{
  "n_layer": 12,
  "d_model": 384,
  "n_experts": 48,
  "experts_per_token": 8,
  "d_expert": 32,
  "d_shared_expert": 128,
  "activation": "swiglu",
  "moe_layers": [0, 1, 2, 3, 4, 5, 6, 7, 8, 9, 10, 11],
  "router_score": "softmax",
  "normalize_top_k": true,
  "routed_scale": 2.5,
  "balance_loss": 0.0164,
  "balance_bias": false,
  "router_noise": 0.1,
  "init_std_router": 0.0161,
  "lr_router": 0.000372,
  "n_head": 3,
  "n_kv_head": 1,
  "head_dim": 64,
  "vocab_size": 32768,
  "norm": "rmsnorm",
  "norm_place": "pre",
  "norm_eps": 1e-05,
  "positions": "rope",
  "rope_base": 100000.0,
  "rope_fraction": 1.0,
  "qk_norm": false,
  "attn_scale": 0.125,
  "tie_embeddings": true,
  "parallel_block": false,
  "init": "normal",
  "init_std_qkv": 0.0229,
  "init_std_o": 0.00468,
  "init_std_up": 0.0229,
  "init_std_down": 0.00468,
  "optimizer": "adamw",
  "lr": 0.00132,
  "lr_mult_up": 0.88,
  "beta1": 0.9,
  "beta2": 0.95,
  "lr_head": 0.00714,
  "grad_clip": 1.0,
  "warmup_steps": 225,
  "schedule": "wsd",
  "decay_fraction": 0.739,
  "decay_shape": "cos",
  "final_lr_fraction": 0.0,
  "batch_tokens": 65536,
  "seq_len": 512,
  "doc_mask": true,
  "train_tokens": 347000000,
  "steps": 5295,
  "dataset": "wikipedia_en"
}
Below are experts of layer 8 (counted from 0) of a mixture-of-experts language model. Rows are named router (the router's row for the expert), gate (a neuron's input weights, with its number), up (a neuron's input weights, with its number), down (a neuron's output weights, with its number) and show model dimensions 0-127. Each number is 128 + 32 x the weight over its row's rms, rounded and kept within 0 to 255. Numbers have three digits each.
After each expert's rows: "comes before" lists some tokens at least twice as common just after its tokens as in all text; "comes after" lists some tokens at least twice as common just before its tokens as in all text. This comes from a sample of Wikipedia text that the model never trained on. Tokens count by the router's weight.

# expert 46
router:142164117154176162145151126168206128151153142136131133096152141173155125145119132091136146075147081147186179144135104112155139132091148121126105147136124129114131157141144143164094112089058145079117058080091155107108137165163108066190057117141088133092123059174152163110122133110120090110050113089103145184087133159120124094136075132117103036096152061117111119108111151143168148146150
gate0:163118208172087110148142090112242154121143074137106179102130139143136152144074110145144123194096163181084138116169121161151122112152141111197084114089122132154150093099189172150142156142184124099087065092096079085162205188075100113103169115159095158110172155105130174173131139148168130117161130083176160148109114130126186099115119119046102126109126145124058109113140127115100125109154
up0:147093114132102152104143157103089190090127158161076075107097195152124107139124086097171138164145191081158105106171144126120123135137185100141188127132138105115127066149173127115124141142177088122065176092104109102181164106081128142059170150127136114151161103159104140098121179131144154124114087112160148161147054094181164183089144120160108213148147135086103106156143097117177113123115
down0:105165097159127125089128123129078146117175130173143081118134118112188127098129160121161164135140137112122151110209136144108131101164153148116152145127115138143096141106212122138074171078135079080166142082143142163115106162121134158066104130108171086104156105129122103124158148098131165129175060136110109100169087130164135129126158120123142090105106124163127106128122164062133091115176
comes before: " the", " by", " to", "–", " in", ")"
comes after: "19", "20", " was", "18", " be", " were"

# expert 29
router:123154140168119132175145152134175107105101127114131114118097137147179139164112089163151136193106200157124150118173100159091086098157093196153074116169131166143135072059168131107154199124152096127161100086122121127132113197148093165117154160158134202122055168086120126155118135154085106133172149110151190071186164114123095117105189174140141200167120125122097093077081100113112071103123
gate0:107130138149097129171116120103178183164197153117160152124118139129110118137118115119103043138162174138095149185152167119157164127176126129207105114109166145057136138090121151059075135116114102117142173170112130145081089156154111151068135121110116115073073072096150092193118099136148153128171115131103171138137111099200103123161132112113094135117131141151149117117116138121123096088157
up0:105120096110118150125142132073079106123110168080104171165146122107088208077136139127160192139115111126112135170109087092136064093105091081122127114094118127151102097190102120190200136135154168152064129054054120113117117106089168117160120084126118121189148164160130101115134136095116124123092150109165100142116173112091201111125102138152183094133096080121134110101145104121114128115158
down0:126108144124118118147160027141111061125136123125126126100106091139079133149117056121162129065088136149117090147105137136069147129183122098116112133144136187129153136049158103129213185176203110102132158125102152097144103077091132152099127118130140166086132124131100183103144152135074147123143054125122100103136173156154126119133106070154091087106063141155077145119139181079095094087131
comes before: ",", ".", ".\n\n", " of", " in", " and"
comes after: "20", "19", " his", "'s", "–", "18"

# expert 9
router:141129097158125090034175105176189130132094087137152085099134132089144142112111115091140148095107146124145132191123115144094173122100132132131122094142156149100105148092144114132122150138186101163110148173162141124096112138104141189086157178144133109138113077118193167122162150104153165101092092112117190132124102195181096108172143124161188145056103166131193124125146120114164054142161
gate0:094159114131174175090060113099140128185108255133131159130103130065127142108120097116089091085084129098160143136130072064124186113165184085160149158129090184110128120105162130178112139083167103072175091157163131110094127094159121160108144050111130132137131077120150145135153134140082162118120061144118179068121108145101097140155105121170153070143135080142176077115100193168134102123117
up0:168181134129045145120168123165150185073085072156135075072098158206137156154084175055143108157051099179112113145130106174128131143126105136130114178155140078170132108158143099059155113182125145114125140123113065110185132166095114101134140196142144154120153149101149138092085168118087083142154159152167123154047144129145180118065117084132048110119153129035091158114142147136072106146112
down0:088147121125110137152147114133150173115152130183114126127126094155140151122111151120114154147113154132143135100144130133107142103122125114191141049131053088098115108162157155114144093144107091106168159094114145179072146127167164106113146121129132106207153110155136167144129148159160119140142107137184067090152140103188160172122170154115136032048091048178148126126092118126134122090102
comes before: ":", " by", "==\n", " name", " ==\n", " office"
comes after: "-", "|", "\n", "==", "\n\n", " •"

# expert 37
router:137128058182090156138116125142130108171186195162198130114118112109136155068118146125121147117111065124110167099157127078151162088087149088159105159083167131094122140181133130159086169130169093147137069134090100153144165101086169117090136102178130099095162118121078160064116101140171150111101145107176147064160186124123126108167101132150108150077102054121124079154080104103082168123119
gate0:116156162129110115123131106203052133200108212087136208118192131094110087111169143079139125148104136147081189082151132108126127118131162150158073200130106138097085136055075138128156134117105157153081114136126179114075132110102063199122160111114105124120137121129126091160101094192128089160142155105152139173196171065171175173178160122119140169111117107161185137124129090156135062132169
up0:026157108134093148140179128121140126118115174161107147077159118139096144065174158122145148141126155128161093093130156108131065164147156040163137155173158169070140171109113111106155129140120081147156114115088211101110098119125119091113112115104099129159094092127141124124144145154124142157106154099032076120151158129197089141121137127151131132143127142136173158132155097128161073133110
down0:095156119143106174136165122170100086197160117123118120117135111129120128163115134134112111090173152134186166126095086137162136173068160113109155095119151135189192146157101133087144172113087135148084133150146114093082112166144147078173149149137141120121099107183080096129124130132104171129131139103109125159150144124154117208044087173124128126186117058147155146108050140106099128065120
comes before: " ", " List", " Total", " —", " United", " A"
comes after: " |\n", "\n", ")", ".\n\n", ")\n", "0"

# expert 47
router:152108164135152115186171144137134084114117139100096129157081173086084102097158146151092101091172107147114111093058116100065125123143112130169205120086154105151078121082118090118172165166167079098057150116173168124106134111155140151103095134150127149183098103066135150077136130168135167094156102084121134110121124129089147104085153098107124091156109143113130155094120126126175072080152
gate0:094140158154151112129137154144147151151072144136063122133147104097133073122168174116173144187193179133095095127074146157179113101143103132131132146080161095141192136135152195111148141193083154132129136209085073109115131152115188186096073162169092130123112078091109061082088084153141088182181117164187124119177089165110164108129074125126094130160055103099092145099161106041155132164142
up0:144102146128114107088093080136137141115109139113196106125185075141160122148115145122133147134103082158087103188167080148112147136134087160082143071110134078127116137125077064112116111112123092121128122112148152148092103160124086149128103132143147131137138163085140161100131133070086116145090142120175107108169148124142115104068164042092152152117158114104082124162143173171137105155132
down0:153125106126136132096101049161078104116090170192097176200167081115131138142155135131194115134105122157100167150116134122109161100127087159080113133096095144166178111137109131101093135155143118139098129074122194159099129106112131101105127107134058120173182149121122105142151123106139155141100101124179129135157153141127135120123130100096121103098163120198168128136074084132143215113119
comes before: "20", "19", "0", "1", "2", "3"
comes after: " |", " ", "|", ";", " (", " November"

# expert 6
router:215130110116173188163115075188093141114086180106107119090108100203134173144062122144136091169153102203132121119045090121172145144097125096092180151149120127148148121074158125140154183123140124106122125148153122090149106133092055108161132173065159178124118148144169161097099120103090070063150151098115102071146156109118114113117175124182108115126171124159118111098090175113116106127102
gate0:102134086153162143114117151169144161122130179114189143121125173108068141114142130090139102136136137152093194128125111128087201140172106110151139120049187173149098139138114126144104145138128097164150082111180080113116072135151130151090089126101148096132067112145176168137126136191138097118046140147124186100115075124181110134175126091151163161099150113145152180162082115127077130141129
up0:108142133094102101121142115156127084183098063096139157169128088089118161156066085185128146155119132139125132161051138136156127071108052147107104125183130158140100131080116102210148135112094126146185110094117133107143164159106145115140098109142114124103103146136112131146182174089046146088133135129147073124148160140154172126129131189104180126122143112159068133100103160101130167148132
down0:114146122108067137109105145104103120062142114134099119108135127178118143147058054095163140119125156018121111084201134114116118160137130149194150172117098188113132116088174139173109117147127141174147148139068157127133133062162133131087126167156162092131109116132122151135132157102055148104156126140148162193135088160125166150132136102137100108138146109149192105143185154158188179131195
comes before: " ", "19", "20", "18", "17", "12"
comes after: " ", " in", "19", " In", " from", "In"

# expert 8
router:144091146120141136135119194127165124112169073148147096125071148086098125168171112097119154142100136100177133118152162158095137108112140180200114130197150080104132116130178126085058093129149088197101112050160056160103121138140138144157084153195064189086130161132174137113122088150151147152076122172127163131131075105089126139080191097150132147132176124093092132192131084136178176147140
gate0:184095130177091146134132114109197104167167117187160158096150149085137141105136101143097130115167053168062115167138092120108164119097150107145102088107104156103091151089150105165121170095174104129139094139091108109125181113123121163107160137150090101081173064089162181129074075143177122048188161130170098088128111138105105072142124077122151091080198146117140089172133125107125157182168
up0:145136166158145134114161184155117156131083147171102112116193083133124091159144072141111145138156105143130117109091078130137151104095126112115106146133123089172177153129125108164154157155099150167145095093124118143187102145169134164089100088132037210125159130104083102077138131087103129095104095104109191125155131131167102110175152146117112128143216119088097144143142169111145164107154
down0:136129180158139134142065152110058136128175186092099101162145110134137141170131154107048142188117129193094099107078141164151121184099155087100201205110176142128131138141186157125171099103129146187167126138073152140126119092154125105193125116138153166089116103118107162141109132169161051112105126153163124096157133122161072143155100128157103124104111108144107131142137092137176147151107
comes before: " of", " in", " for", ".\n\n", " at", "\n\n"
comes after: " the", " a", " an", " The", "'s", " as"

# expert 36
router:125057147156121131129155093180135108106151178146137129114075096110158125168128100180127161189157125129103068145152143150101160129126119146133178154135185110166146136143145142117160132105081140069139157093133120108110163101101126126114192159115129116148175084062091085090100175177167104124149179156112151183079150109093127108101093081119075127112155130131148127091134127171082107166113
gate0:174177177105131101103104108141090103131107161133153213152126103085114113113085133125119112133138202140129065066140094043189140093108132144074161142181123146131136091119141157131164136156124106111072083110061082120117115133050109135114117127094115103071150097095105090114116144140115107129124088108165163131134135114107117095117153113093096069087111091168134118137145089143104156064106
up0:151129107138104109105127159148099101102168158125166166142100102143133119121139113141113110153153115135124135200121165148127169165125120080122135104142122095126126151127120111149164162151101094138111133131124138190114145120094127163137146094121095150081133112122085126089063180112181113073124126139157101130142131131143112053184065100137114109149117159128105105121144150118106185129093
down0:109065147146097097122134101145081075152156105099204128140121142165117064134092069132106095115132139134079125097092087133122086124062143169110093158113105109211112135109076143089109112136122112104122097101136110153127160123104104186094150119077121111163119173079139121131158111099178088092104117173149161167074131172063142169134161137167137096114198111122174127161154152086164171136117
comes before: " |", ".", " |\n", "0", "–", "1"
comes after: " ", " |", " (", ":", "–", "born"